Experts of a small language model.
Experts: 224 GeGLU neurons an expert, 2 picks a token, a softmax router, a shared expert of 384 neurons.
Below are experts of layer 7 (counted from 0) of a mixture-of-experts language model. Rows are named router (the router's row for the expert), gate (a neuron's input weights, with its number), up (a neuron's input weights, with its number) and show model dimensions 480-575. Each number is 128 + 32 x the weight over its row's rms, rounded and kept within 0 to 255.
Before each expert's rows: "gets" lists some tokens that make up at least twice as much of what it gets as of all text. This comes from a sample of Wikipedia text that the model never trained on. Tokens count by the router's weight.

# expert 14
gets: "0", "3", "4", "7", "5", "8"
router [138 102 175  98 131 163 140  64 134 133 171 119  98 105 133 158 147  89 175 183 148  83  98 118 147 170 166 106 128 163 154 105 179  84 140 147 124 140  98 145 135  82 188 128 109 153 131 175  97 214  85  98 132 172 119 140 178 168 143 124  89  81 161 100  79 149 158 100 124  83 109 123 137 112 141 170 170 110 194 134 105 136  97 113 129 123 183 165 187 131 101  87  78 135 156  81]
gate0 [125  65 136 185 129 124  93 148 103 128 156 155 118 101 166 157 126 104 134 125 150 134 148 104 118 147 148 165 170 123 141 115 190 131 123 171 181 107 149  95 114 119 170 133 129 128 184 133 118  85 161 110  70 131 197  80 137 119 136 136 159 185  92  97 181  73 139  72  79 129 166 134 142 149  93 113 125 188 199 126 173 184 108 107 176 121 105 163 141 134 133 165  97 147 183  75]
up0 [130 124 168 118 150 160 128  67 128 161  92 111 103 106  73 139 118 141 181 129  94  76 117 181 108 125 104  53 105 125 108  79 121  69 102  67  92 155 106 137 164 111  95 116 165 117  92 103 128 113 110 147 166 205 152 198 193 135 158 141 162 106 105  99 150 136 148 116  93 126  92 168 126 140 130 168 125  89  81  99 120 116  89 166 170 144  91 137 107 126 238 126 138 125  83 137]
gate1 [172 132 149 118 137 115 176  84 149 111 129 107 148 207 140 171 109 145 209 120  57 171 195  79 146 156  97 106 128 188 146 115 114 136 134 160  73  74  96 127 150  64 141 111 131  97  76 127 162 124 135 124 216 183 108 118 142 155 103 147 124 138  84 163 140 125  89 133 100 163 151  84 125  69 143 135 152 139 142 110 166 119 126 132  49  81 110 164  93  94 138 104 141 114 111 132]
up1 [170 135 115 108 129 149 118 132 152 130 165 155  98 135  85 183 130  94  66 111 139 192 132 113 168 159 162 132 151 124  78 129 100 154 114 141 147  94 126 181 142 170  92  89 132 171 174 195  95  92 130 132 123 144  75 106  49  28  78  63  97  97 171 116  94 108 121 151 101 143  99  67 129 142 101 116 122 156 126 154 108  91 177 113 188 164 140  74 180 114 159 193 108 133 111 106]
gate2 [132 117  98  91 142 128 124 115 110 170 118 127 115 149  89 108 163 132  88 160 188 107 133 106 113 129 148 124 185 141  73 159 138  60 116 144 142 114 125  99 133  81 148  75 138 173  74 180 128 103  96 155 124 127 203  95 146 186 138  89 157 109 119 114 158 108  78 109 174 101 179 139 154 114 163 104 183 109 111 115 134 118 102 153  91 146 112 164 194  94 165 126 112 147 147 155]
up2 [151 182 104 138 124 126 124 160 115 122 112 125 107  77 112 157 138 231 100 193 145 133 143 138  87  86 102 132 179 146 118 200 156 121 145 126  84  97  79 101 162 179  91 159 119  93 127 107 120 117 158 152 153 117  70 140 104 159 139 118 135 130 107 137 161 125 160 203  77 162 162 174 148  89 137  90 118 111 125 126 164 115  72 180 110  91  59 166 198 130 133 158 124 149 162 138]
gate3 [122 102 161 166 163 117  95  94 149  82  55 162 135 131 143 110 114 173 124 159 121  78 129 106 119 116  95 107 136 182 119  95 146 205 145 165 133 113 161 122 123  54 135 155 125 179 140 195 141 117 106 120  98 147 109  97 101 115 143 126 114 112 162 146 111 103 120 144 108 154 147 126 140 181 125 133 123 132 133 152 107  93  88 139  85 132 118 174 114  78 152 130  92  73 144 122]
up3 [132 128  75 155 119 116 117  98 143 108 142 152  85 150  75  82 167 199 135 131 125 105 103 120  99 170 112 174 136 178  97  94  97 164 138 133  59 117 123 157 140  94 104 139  89 138 158 165 178  36 102 131  87  90 128 127 118  53 124 102 107  87  95 117 102 101 152  96 165 121 145 104 197 169 106 151 124 125 121 106 127 124 146 168 120  84 171 195 149  60  84 120 111 131 108 192]

# expert 20
gets: " ", " (", "2", "1", "9", " \""
router [135 155 159  69 122 157  76  75 107 129 166 106  74  83 152 160 144  72 171 178  83  93  88 106  88 166 128  86 131 159 141  94 159  85 133  92 159 106 109 136 122  85 159 151 132 130 111 186 159 186 128  86  82 179 123 125 103 162 168 114 118  89  94 179  75 167 159 161 141  87 128  72 107  70 151 163 176  83  83 148 104 138 127 112 169 143 152 180 160 102 109 125 117 105 107  98]
gate0 [137 131 120 101  62 161 181 150 182 115 155 165  97 132 106 138 137 104 134  85 189 145 123  57 113  85 119 142  77 144 122 166 160  96 145 137 124 121 114 141 162 170  64 125 117 101 101 122 139 122  69 101  76  71  53  99  84 143 121 117 136 112 135  88 107 120 161 119  95 187 101 122 122  35 192  91 180 113 121 169 111 195 208 119 168 156 183 157 113 182  96 117 125 118 171  77]
up0 [197 146 145 136 122 131  97  83 144 199 163 127 128 144  98 160 197 113 172 108 127 128 131 134 118 104 163 194  89 125  83 154 110  94 151 165 160 196  67 105 133 139 190 140 112 114 104  99 114 106 137 154  45 146 143  76  88 154 150 207 175 130  80 158 133 141 115 186 151 169  81 105 163 156 169 189 158 177  86 127  56 156 154 124 185 156 129 122 136 154 152 105 121 147 185 164]
gate1 [168 129  68  95  90 168 140 139 165 168  94 164 141  97  67 158 151 152 179 116 186 100 132 101 105 104 134 137 130 140 190  50 151 126 117 112 185 138  73 117 154 123 121 112 189 112 140  89 141 120 135  92 160 101 164 115 150 140 129 156 139 111 170 180 127 125 124  46 150 145 116 127 133 181 144 171 152 156 108 120  91 102  86 143 133 152 137 173 144  95  90 179 155  86 171 102]
up1 [123 130 116 123 143 137 150 145 129 183 118 145 124 115  61 129 224  75 112 109 143 142 108 155 120 124 147 150 117 140 143 170 116 147 118 180 148 177 155 106 177 145 145 122 108 141 146 141  84 127 120 166 168  77  95 115 128 196 157 167 152  43 166 108  83  84 135 101  88 173 109 147 172 113 190 155  76  93 105 110 123 118 147 108 176 110 172 113 112 112  87 151 207 101 117 156]
gate2 [156 130 182  91  66 151 127 154 189 113 146  81 140  87 141  63  72 107 167 155 131 111 139 123 162 150  87 137 156 161 145 160 133 126 161 170 130  88  74 118 151 117 116 126 121 110  31 143 148  93 150 161  97 118 118 125 125 182 145  89 165 134 132 148 123 177 161 111 151  77 115 201 173 153  92 149 126 104 132 131 119 143 114 200 153 149  97 137  70 113 128  80 174 101 174 172]
up2 [105 134 116 104 106 180 155  68 120 163 143 183 162 141 180 180 113 131 116 103 122 184 102 140 125 131 202  91 108 111 111 108 110 137 155  70  98 168 133 124  90 117 145  85 158 116 190 168 125 121 123 151 118 119  95 112 101 102 104 150 105 126 101 138 147 177 116 130  82 162 107  88  70 161 105 151 131 101 153 104 121 104 163 147  74 118 130  89 177 168 155 164 156 158 120 108]
gate3 [116 100 119 135 149 147 162 129 189 136 161  53  85 116 119 133 117 103  68 142 130 102 110 145  86 169 118 104 133 115 145  98 131 130 176 165 109  97  88 161 142 148 134 137 129 126  90 102 170 128 118 134  92 195 106 136 123 107 131 145 135 163  82 144 131 129  93 148 156 131 150 104 131 182  95 118 216 104  94 138 129  82  10 158 118 131 136 144 164 155  86 125  95 112 127 136]
up3 [194 179 174 125 132 103  78 109  91 130 159 144 167  83 133 132 111 148 178 103 156 149 150 122 152 132 172 172  80 103 144 161  90  88 132 101 136 158 109  92 145 166 148 134 106 136 100  95  78  82 209 108 139 124  96 113 136 154 134 111 128  61 110 153 138 157 104 122 165 138 133 117  93 133  77 138 164 148 123 207 140 153 192 124 160 111 144 151 139 130  72  88 119 117 156  90]

# expert 17
gets: " ", "2", "9", "0", ":", "5"
router [ 93 121 160  98 110 103 101 114 119 134 180 129  91  73 156 149 101  99 170 158 128  98  92  65 124 163 175  88 150 136 107  80 170  93 149 182 161 161  85 158 114 120 178 151 104 133  96 125 154 121 166  93 148 150 100  99 148 110 180 105 128  90 136 145  96 153 129 107 121  85 133 129 140 102 129 177 175  99 142 131 108 116 130 112 122 138 116 171 174  80  90 142 141  94 158 105]
gate0 [113 129 111 125  83 134 141  84 151 107  97 143  61 117 118 108 144 158  61  73  98 168 141 124 169  86  92 117 104 106 162 142 145 115 144 126 176  61 177 149 102 162 135 138 191  92 148 119  72 122 108  93  65 101 118 146 161  85  71  64 135 166 100 147 113 150 165 122 126 112  74 191 141 112 129 146 109 103 115 134 104 169 125  93 156 156 183 108 201 148 142 147 164  80 176 105]
up0 [120 117 164 156 111 149 130 136 141 192 121 115 104 160  87 120 177 193  54 110 124 106 176 153 144 127 146  89 112 152  87 121 135 146  79 168 146 143 112 134 165 163 161 186 193  75 161 176 214 170 160 119 114 121 141 168 111 162 123 129 127 186 139 130 162 102 127 100  72 151 166  93  93 178 130 173 103 160 133 142 155 104  79 146 130 134 112 124 122 185 114 123 113  79 130 113]
gate1 [ 63 136 156 103 119 108 114 218 116 131 150  94 158 153 166  87  93  95 167  30 142 200 105 150 170 118 182 124 123 123 134 162  84 137 148 175  95  94 169 189 124 176  87 139 127  93 137  81 129  50  70 154  94  99 140  78 155  64 102 148 142 167 176  76  98 101  74 165 157 106 107 119 160  96 122 115 136  85 123 101  49 193 141  88 109 169 102 104 130 177  89 132 152 121 141 153]
up1 [ 88  95  96  98 190 132 146 132 123 105 132 183 154 107 154 137 157 135  57 138 150 102 138 138 170 129 141 155 160 111 126 160 142 137 151 160 141 170 173  93 169 110 108 136 183 135 136  26  57 120  92 131 123 115  86 125 177 101 127  87 138 112 139  78 147 152 134  86  92 103 121 120  93 131 117 127 131 108 122 103  68 110 118  86 102  93 140 104  81 142 124 127 145 123 163 193]
gate2 [127 205 133 154 145  92  95 107 129  75 167 128 142 143 109 162 105 124 166 155 111 134 113 138 100 198  89 154 119 145 182 138 147 115 122 137 109 104  85 101 153 114 128 110 140  93 121  78 104 144 139 148 112 100 126  95 115 120 100 154  96 103 144 173 175 105  71  82 183 138 147  60  90 146 159 103  93 176 131 148 113  79 109 100 188 134 113 156 167  88  71 150  83  80 165 133]
up2 [150 170 134 152 153 164 108 145 118 142 103 103 129 156 184 141 163 140 157 139 132 105 217 143 101 115 149 147  95 122 121 108  90 154 144 169 151 188 118 113 125 108 119 165  70 103 118 153 116 103 109  88 110 182  95 152 138 120 108  97 134  73 160 143 133  55  94 183 127 227  96 123  98  98 113 126 137 130 139 128 186 112 147  61 115 111 115 135  62 155 155 138  73 110 169 104]
gate3 [113 133 129 105 152 122 149 171  73 200 102 141 167 170 133 110 142 154 147 113 122  86  65 157 151 126 159 109 131 167 159 121 113 102 181  90 158  91  82 126 110 139 122 101  87  83 125 166 166 100 122  95  81 163 147 149 120 118  90 114 135  75 127 154 116 141 102 143 113 141 163 201 100 152 165  83 190 143  81 100 118 125 149 141 119 140  91 121 199 121  97 155 131  93 158  83]
up3 [ 86 102 177 103 168  58 127 116  96 238 111 158 107 148 139 158  82 100 149 155 117 146 171 171  76  90  44 188 158  99 109 130 150 132 153 118 139 115 155 116 111  96 217 125  88 118  87 192 124  97 108 119 150 185 194  81 141 111  87 188 125 124 149 137 118  91 166  95 122 143 108 115 158 140 157 101 153  53  99 110 208  98 155 183 137 150 130 126 144 134  84 115  92 129 193 139]

# expert 12
gets: "1", " |", ".", "–", "8", "-"
router [129 125 174 107  98 142 107 131 119 142 155  88 131  83 170 156 138  96 163 154 156  92 101 115 129 185 109  85 176 143 100  87 177  75 126 121 139 129  84 189 100 120 176 120  82 128  93 121 128 144 156 104 121 170 132 132 148 126 175 111 146  71 142  88  96 164  93 158 122  79 160  75 134 113 159 155 167  85 103 152 182 141 161 107 144 149 129 174 181 117 156  79  76  94 146  97]
gate0 [158  79 188 130  69 127  91 118 128 136 156 152 114 169 112 100 110  92  91 169 112 122  83 125 126  75 131 124 129 197 142 154 111  83 168 113 158 121 125 151  51 165 149 182 151  91 149 131 122 158 164 160  87 122 156 124  84 133 136  77 109  90 114 159 146 129  80 149 128 121 139 140 170  50 129 162  88 145 109 161 181  61 142 172  91  85 169 101 143 126 138 109 140 146 187 100]
up0 [119 124 115 115 172 177 128 148 151 180  78 173 156  86 155 145 119 180  84 111 172  94 125 172 153 143 106  65 147 112 159 105 154 149 109 152 126  98 135 138 111 136 119 112 105 152 116 137 177 131 109 142 129  88 111  82 110 185 127 176 112 142 147 147 105 149  93 178  97  89 137 164 104 149 194  62 163  35 151  64 142 141 137 121 142 173 144 176 134 159 155 145 120 152 134  48]
gate1 [105 125 153 135  88 144 116 114 157 172  90 107 150 125 103 166 100 149 120 124  83  96 157 152  83 169  81 165 176 109 101 155 120  67  69 122 148 182 137 109 131 129 138  97 174 109 173 110 147 123 122 118 165 142 120 111 186 170  92  85 119  80 135  89  99 116 170 116 114 171 121 126 143 131 177 106 171  85 137  71 145 110 145  60 164 142 114 104 178  97  98  78 154 117 107 117]
up1 [177  77 168 128 134  96 175 114 117 116  78 122 132 117 146 134  79 154 162 127 139 176 101 104 132 102  86 100 189 102 148 123 135 116 118 153 145 112 130 148  98 121 141  43 169 107 254 120 107  69  98 174  77 128 157 149 137 122  85 129  80 145  90  89 116  81 121 165 123 119 148 166 127 109 163 118 129  61 225 132 208 127 108 140 192 156 137 158 183  75 124  76 138  89 124 125]
gate2 [130 136 139  89 145 153 116 141 104 118  92 124  65 153  96 134 160 148  94 139 137 156 108  89 117 123  88  59 106 133 154 128 157  80  96  83  87 112 205 175 167 115 108 140 145  69 112 114 147 132 114 161 110 113 145 127 107 203  83 153  41 111 105 191 139 164  87 115 155  90 156  91 130 183 142 110 128 182  60 115 111 125  93 131  40 152 161 129 150  94 134 140 143 135 147  64]
up2 [134 122 154 116 112 135 134  99 127 100 160  65  87 133 122 134 185 182 149 163 136 213 151 185 104  86 123 155 122 139 178 144  82 153  84 200  72 146 175  96 157  89 133 141 132  88 147 153 158 126  90 114  96 106 156 122 117 145  74  88  69  90 157 128 156 133  98 167 152 131 173 116 143 109 181 175 136 123  97  69 124 147 108  68  96 142 128 154 109  70 141 165 121  73 171 208]
gate3 [139 170 172 126 191  88 130 123 113 120 187  80 193 103 155 130 109 104 139 147 139 140 148 134 148 119  94 148 135 134 170 132 145  87 140  73 175 154 138 187 120 119 123 214 173  98 139 113  74 153  91 147 147 118 120 135 120 172 139 103 143 212 122  96 136 115 128  93 109  64 148 133 110 134  56 130 105 105 103 140 166 141 169 130 108  94 164  93 117  65  94 102 156 187  80 217]
up3 [167 144 137 122 104 105  88 175 115  85 187  88 147 154 138 138 159  99 174 123 150 100  74 120 139 146 126 171 107  87 174 165 188 150 120 120 144 180 107 109  63 106  91 149 103 148 151 112  91 119 111 118 132 178 150 113 159 110 126 146 114  85 191 195 117 136 143 161 139  97 121 132 140 159  72  91 110 133 128 106 122 112 141 109 117 141 174 123 180  75 100 120 152 120 122 156]

# expert 2
gets: " the", " The", "The", " that", " \"", " However"
router [ 50 142 175 102 165 172  80 132 104 105 158 124  54  88 147 145 125 109 165 141 146 109  94 116 134 160 128  88 162 163 165  92 168  92 141 134 132 110  74 143 100 156 204 184 151  76 130 132 139 167 146  88 138 164 143 182  90 134 176 142  99 101 115 174  94 188 199 125  96  94 170 164 160 113 106 160 152 103 111 131 133 147 173 110 142 151  82 169 160  96 117 121  59  98 158 115]
gate0 [ 36 171 168 144 109 151 109  76 157 125 172  66  88  90 111  79 130 109  65 169 129  77 174 160 130 133 113 120 121 190  98 173 135 170  70 102 125 142  97 161 125 171 158 109 101 124  56 113 170 144 140  74 117  88  86 171 144 116  87 136 149  86 140 128 112 111 150  61  99 107  90 121 129 148 150  94 134 139 132 168 134 142 157  82 210 121 128 127 126 154 120 110  82 117 183 135]
up0 [127 110 132 101 128 125  97 173 126 182  99 125 105 129  97 125 154 137 126 162 136 107 116 120  99 165 138 179 117 113 111 145 138 112 181 117  86 156 184 117  90 134 147  79 108 167  61 172 124 133  93 143 122 130 179 160 125 116 180 205 119 151 101 128  68  98 159 119 196  92 119 176 124 104 171 137 134 130 184 128  96  93 115 132 126 150 143 102 133 171 160  64  91 132 134 164]
gate1 [ 84 144 125 127 107  99 151 114 147 101 107  89  91 117 117 135 159 175 123 146  69 128 135 169 113 129  69  85 167 100 118 126 173 116 180  44 137 155 129 159 124 149 134 100 119  69 106 105  85 122 174 138 135 150  94 116 168 115 235 149 161 164 139 123 122 119 199 111 147 148 131 102 127 130 120  98 150 164 125  72 162 113 147 100 128 115 152 135 144  65 197  91 104 112 179 182]
up1 [130 177 146 136  89 132  52 129 152  60  99 140 160 125 156 147  87 107 154 131 140 146 160 213 143 151 154  92 107 144 132 122 146 119  90 102 145 111  59  81  68 108 100  88 138  89  71 135 144 139 197 135 143 173  84 104  78 123 139 113 146  77 154 132 126  88 163 107  86 139 158 144  50  96 103 186 132 156 113 124 139 129 138 133 118 154 177 121 103 169 106  81 130  96 150 134]
gate2 [143 112 102 156 199  72  90 191 100 108 100 140 102 138 110  42 107 135 100 117 154 211 113  78 163  82 123  75 118  60 149 110 136 168 125  75  94 101 136 144 162 112  95 120 178 118 101  84 120  95  92 203 110 133  82 119  94 194 178 160 153 125 111 113 139 121 109  80 103  93 124  96 227 182 191 116 115 148  49 102 108 124 162  84 113 106 121 167  87  78 144 125 105 124  97 134]
up2 [146  92 142 127 127 128 104 114  99 124 148  91 198 169 194 140  78 141 137 133 100 115 119  94  96 124  78  97  65 112 101 116 140 140 133 102 116 126 168  94 154 122 135 146 151 105 157 190 123 129 177 120 162 131 163 101  85 117 152  90 117 169 122 128 189  88 119 124 168  69 103 100 112 131 146  87  78 127 124 150 135  99 124 134 127 110  80 100  85 122 162 188 147 154 155 142]
gate3 [149 150 120 100  55 149 144  97  93 180 135 169 135 133 138 159 144 119 158 138 155 139 138 167 161 117  92 129 185 112  97 118  73 102  96 105 157 152 110 174 134 124 172 128 120 123 170 169 111 105 119 112  65 165 155 121 131 154 112 139  73 158 149 124 133 125 129 147 120 133 128  79 104 117 118 133  94 131  37 158 132 163  95 155  66 116 138 125 185 146 145 139 123  21 125 142]
up3 [159 118 158 161 185 120 158 213 113 128 108  37 112  72 119 156  53 155 124 132 110  79 137  73  66 115 133 126 141 197 155 114 177 153 143 148 115  79 142 148 139 134 149 116 113 101  76 103 164 128 101 116 163 182 134 138 104 106 117 121 100 130 118 116 130  66 142 149 136 130 180 186 175  96 139 149 167 198 160 115 132 104 154 136 174 120  98 128 145 123  95 156 119 146 158  46]

# expert 11
gets: " ", " |", " (", "%", ")", "-"
router [114 135 153 113  97 169  83  89 108 104 152 119  54 103 162 111  86  84 163 176  90  87  86  78 123 133 184  71 138 133 122  88 203  98  93  82 134  86 127 142 130 113 171 103 128 111 104 120 135 128 136  94 156 156 130 116  95 131 169 126 108 103 124  84 105 156 144  93 157  86 143 115 109  95 174 150 151 100 104 159 145 150 110 125 173 136 152 177 137  91 107 148 160  96 131  88]
gate0 [154 171  59 144 140 108  94 153 126 176 106  96 105 123 104 149 101  85 150  77 181 144 113 169 161 135 149 116 194 101 127 157 155 108 120 170 177 155  95  75  74  65  78 113 151 117 170 111 160 107 157  82 145 140 122  76 127 116  93 149 184 127 122 127 142 175 144  70 135 116 104  89  85  96 184 163  53  72 146 202  87 127 136 135 131  89  85 163 155 119 151 138 145 126 130  92]
up0 [108 163  94 180 113 100 142 183 150 164 122 116 176 136  99 140 161 114  96  77 143 153 126 106 139 114  87 137 123 132 131 163 143 138  85 171 157  92  90 130  70 103  72 103 141 118 148 118 175 114 117 218 126 132 102  79 157 151 112 114 125 117 167 126 147 100 100 145 155 144 104 111 132 135 117 206 142  84 103 141  57 123 134 128 148 143 121 138 134 123 157  78 163 113 150 139]
gate1 [227 115  93 132 119 194 157 193 115 139  60  85 157 132  99 101  98 122 147 126 144 159 138  65 130 111 134 106 127 141 152 142 117  93 145 121  99 122  79  99 169 100 189 187  64 130 136  85 116 101 111 156 120  69 181 155  47 120 112  98 194  86 119 108 153 106 139 145  99  99 151 119 102 121  97 150 149 132 121 133  97 143 111 173 167  74 136 211 137 144 156 132  79 125 153  90]
up1 [151 134 148 114  96 103 126 100 143 129 140 161 108 147 148 171 156 119  71 114 153  89 140 164 166 119 143 149 124 136 158 123 137 122 114 107 166 154 179 145 102 117 132 112 212 146 131 169 180 112 146 111  83 191  63 122 187 176 106 135 124 132 170 122 104 128 127  95 157 156 127 138 153 138 140 150  84 136 152 160 197 184 118 137 113 188 139  86 160 133 115 122 167 134 102 172]
gate2 [200  67 144 141 109 134 135 112 141 154 165 153 147 134 159 130 118  60 112 138 186  60 145  51 120 136 143 116 127 100  57  94 144 161  53 102 117 106 176 216 110 111 205 122 122 125 133 116 168  67 154  98 125 132 133 112 189 126  87 240 163 113 110 159 113 174 124 115 102 101 157 116 123 136 134 101 142 139  97 152 173 130 138 163 116 116 155 132  83 168 151 107 108 113 162 120]
up2 [162 113  99 131 181 106 163 153  55  66 151 147 138 114 143 118 154 103 135  90 134 148 109 149 167  91 126 154 148 141 102 112  17 107 151 143 161 170 100  61 138 140 155 148  85 108 159 152 141 132 198 164 133 166 137 150 102 181 160 131 115 142 111 154 120 121 107 161 170 146 100 111 163 179  90 194 106 104  69 135 121 100 120 107 138 135 155 129 149  67 151 143 155 102 118 116]
gate3 [ 76 124 202 114 104 102 103  77  85 136  96 136  79 172 131 240 171 138 132 131 108 140 158 106  94 175 133  76  89 133 168 153 119  81  96 134 119 131 145 148  88 100 144 188 161 146 138  92 116 100 147  58 134 173 147 107 109 197 123 127 113 146 159 154 166 152 147 145 119 135 101 111 148  98 226 125  78 148 159 120 101  67 125 102 104 138 121 165 110 136 143 151 147 131 121 129]
up3 [ 97 148 201 117 122 170 150 105 100 129  94 144 124 121 196 165 139 159 129 179 148 128 193 140 108 108 203  83 109  74 128 129 135 166  82 237 165 117 184  85  88 155 116 103 125 122 121 158  81 118 145 100 161 164  90  82  44 157 127 144 164 182  81 190 187 145 161 113 136 107 140  98 171 124 142 132  62 134 155  66 119  94 161 119 115 182 134 135  47 181 147  93  99 147 124 147]

# expert 10
gets: " |", "\"", ".", " a", " the", " this"
router [168 126 163  91 151 120  97 109  51  97 180  99 122  90 144 165 106  88 191 147 168  90  91 131 167 187 137 101 176 181 117  83 182  82 160 107 147 111  57 152  93 112 172 191 126 135 113 107 187 146 158  99 103 146 121 132 161  94 164 138 109  94 127 125  85 163 141 149  97  78 137 145 114  73 138 163 191  83  90 159 112 154 138 113 120 128 138 173 155  79  98 122 139  83 146  98]
gate0 [121 159  79 101 163 181 123 114 127 148 122 127 115 167 141 151 147 133 169 114 162 126  98 151 169 144  86 120 165 131 132 140 161 137 148 102 125 100 165  78 146 152 189 137 138 162 105  99 163 116  92 108 165 149 146 161 171 141 118  90 143 118 128 137 141 183 132  46 149 138 131 117  95 138 203 124  94  96  73 164 103 169  74 117 149 185 131 128 134 111 125 110 139 160 101 159]
up0 [ 77 184 149 128 161  87 131 143 125 106  91 199 161 140 147 120 109 170 128 149 100 149 149 169 168  87 121  82 116 168 134 108 124  72 161 127 131 115  73 212  76 117 180 168  52  88 146 135  94 155 132 136 181 137 201 120  82 112 155 115 168 104 187 178 141 151 102 165 138 139 107 151 147 128 200 183 129 101 107  96 104 119 162  82 151 200 145  98 200  85 130 150 128 142 159 118]
gate1 [106 176  66 168  84 167 109 152 174 137 164 105 131 108 138 113 140 185 160 144 141 146 129 126 152 133 201 107  95 112 102 112 127 168 133 154 156  32  74 142  64 102 126 147 180 114 117 127  90 127 109 177  89 122  78 122 147 115 124 152 111  93 162 129 115 125 163 172 137  73 140 148 124 108 114 122 126 108 162 118 145 116 179 101 196 119 129 163 110 106 133 120 113  89 158 172]
up1 [138  60 178 120 202 126 104  96  43 100 158 156  62 142 144 126 158 133 138 142  78 100 124 100  79 122  56 159 125 170 168 104 109  91  61 137 113  79 124 119 130 124 104 161  92 115 127 139 159 193  92 128 184 122 155 110  97 100 136 119 132 115 129 121 122 107  90 116 133 158 109 137 155 145 132 130 140 148 134 106 134 182 152 108 169 224 163  69 133 169 149 127 145 200 164 201]
gate2 [115  83 131 129 107 166  86 135 106 189 127 111 138  65 119 140 140 149 145  86 139  77  76 139 155 138 184 111 132 162 130 115 113 150 101 130  88 205  96 144  85 171 232  88 110 123 155  98 149  61  85 143  85 176 153 105  89 117 143 123 193  46 134 163 161 132 109 173 142 112 151 142 123 125 138 173 124 127 121  82 140 126 134 165 132 157 100 128 112 121  88 182 183  78 158  88]
up2 [166 151 110 119 140 103 132 117 103 114 124 104 177 142 114 129 168 143 155 187 122  85  89 144  98 135 144 141 197 150 115 115  94 147 137  78 135 123 106 134  74 132 128 139 188 113  98 108 114 160 114  58  94  86 122 104 121 157 132  31 170 136 173 184  99 125 190 117 113 110  85 179 121 159 100 122 131 129  96 143 110 142 109 117 100 159 139  86 124 110 163 194  72 133 140 153]
gate3 [149 119 189 162 138 173 132 129 146 135 137 132 182 178 111 133 124 117 155  88 151 100 124 124 135 106 199  61 155 146 138 152  84 172  83 148  79 143 143 169  81 144 104 175 182 173 114 161  78 146  93 166 139 132 123 112 156  75 126  22  88 126 151 103 116 144 137 148 126 103 123 131 101 179 145  91 114  84 116 193 164 154 176  95 122 128 145 163 120 127 188 186  82 124 203 160]
up3 [138  84 139 139 137 110  87 154  91 143  79 132  97 207 118 133 145 131  78 162 186 123 142 117 118 136 155  77 137 173 140  69 163 116  95 130 164 127 178 135 106 187 178 174 137 123  90  95 172 174  97 159 178 102  85 192 127  84 134 121 148  39 149  88  84 154 172 147 118 157 138  64  98 116  65 129 149 141 153  51 132 109  55 175  99 121 129 118 125 156 171 137 109  84 153 162]

# expert 0
gets: " was", " is", " It", " it", " October", " were"
router [132 142 162 103 121 150 107 104 152 121 140 136 147  91 166 149 144  88 155 148 123  83  86 121 128 164 127 104  93 159  94  93 162  82 198  91 140 129  93 182 110 136 184 138  97 117 119 132 123 146  95  94 128 151 114 130 160 142 175 108 118  91 132  66 101 150 131 178  79  93 145 180 131  98 121 171 157  99 161 156 119 119 139 117 112 154 155 167 130 123 152  87 105  92 138  67]
gate0 [108 177 116  62 174 137 141 170 134 128 146  98  96 114 123 139  61 168 122 142 132  65 120 154 160 112 118 119 124 150 138 135 193 166 124 162 142 123 178 100 109 141 154 174 115 138 116  91 180 102  97 139 103 144  98 143 125 159 109  98 132 137 125 159 177 130 135 100  95 126 127 158  33  90 112 196 130 133 126 160 150 157 128  57 192 173  83  88 152 100 117  92  80  93 175 142]
up0 [159 129 195 104  94 125 124 124 135 121  98 142 102 101 144 103 154  96 114 148 102 101  85 122 118 107 128 157  88 150 133 141 138 189 145  99 163 112 157 172 151 141 108 124 165 180  82  99 165 148 126 165  83  89 203 164 123  89 131 132 113 117 120 105  96 137 117  86 174 141 120  96 100 156 111  94 124 101 104 107 116 105 132 124 121  84 195 142 141 124  55 138 158 154 168 143]
gate1 [159 160 158 118 105 197 132 155 133 180 134 128 138  29 127 135 135 117 161 141  80  87 178 154 141  81  70  49 119 108 168 164 178 117 142  87  83 107 144 160 142  89 112  94 147 144  94 135  90 157 102 162 150 136  81  70  48 121 118  83 148 200 160 131 143 146 150 171 134  71 137 124 111 175 120 127 116  91 155 141  26 152 105 163 131  74  90 122 146 126 123 108 127  97 125  98]
up1 [141 173 149 130 128 166 111 124 170 147  93 162 102  61 135 126 139 179 116 144  52 115 146 137 152 102 155 105  84 146 141 123 153 143 121 195 105 112 171 174 169 107 175 159  74 141  88 181  77 117  84 111  77  79 132 119 140 101 129  91 131 136 156  75  96 119 143 172 136  98 149 181 139 143 177 128  61 108 160  87 113 152 135  91 100 169 147 124 107 191 178 125 154  89 107  85]
gate2 [113  59 127 154 188 143 115 101  82  78 107 118  75  94 149 118 105  95 120  80 140 111 146 130  95 198 112 132 136 148 130 149 106 153 106  91 131 130 148 140 179 127 128 150 132 157  90 157 134 104 143 172 151  65  99  91 108 152 164 143 166 113 147 170 127  82 202 160 117 134 125  90  98 146 115 123 148  96 104 163 121 131 176 164 148 158 121  82 161 128  98  73 145 105 146 108]
up2 [122 124 140 122  84 164 160 113 199 121 138  90 175 137 138 108 143 125 121 217 100 104 135 174 107  93 123 173 144 119 125 127 153 142 142 133 130 147  55  71 107 129 148 126  81  84 123 142 184 135 119 141 147 121 143  94  95 124 171 118 213 124  85  70 138 132  91 106 141  99 127 134 119  51 136 157 117 112 110  95 191 156  82 101 134  99 148 157  92 178 155 161 163 109 122 188]
gate3 [ 76 140 128 112 141 162 113 124 160 145 141 194 206 101 139 130 208 138  99 123 151 140  81 164 159 134 126 104 114 156 151 128 192 137 143  49 143  91 176 167 148 134 119 139 147 137 114 159 106 126 163 152 103 122 156 156 106 105 143 156 199 127 118 152 146 173  86 124 103  97 106 128 144 128  76 156 150  99  91 119  82 153 108 159 182 174 124 131 113  97 162 172 158 102 128 136]
up3 [ 93 172 113 178 170 147 134  89 111 165 151 117 150 114 101 109 115 181 127 184  48  96 128 212 125 108  96 124 128 175 125 148 199  94  95  57 229 127 145 126 124 152 133 125  98 139 144  89 146 153 172 141 168 153 129 152 109  88 181 131 141 159  90 104 135 209  86 171 146 153 107 154 103 163 121 133 146 110  73 174 143 142 105 137 144 185  94  79  98 134 140 169 161  67 146 157]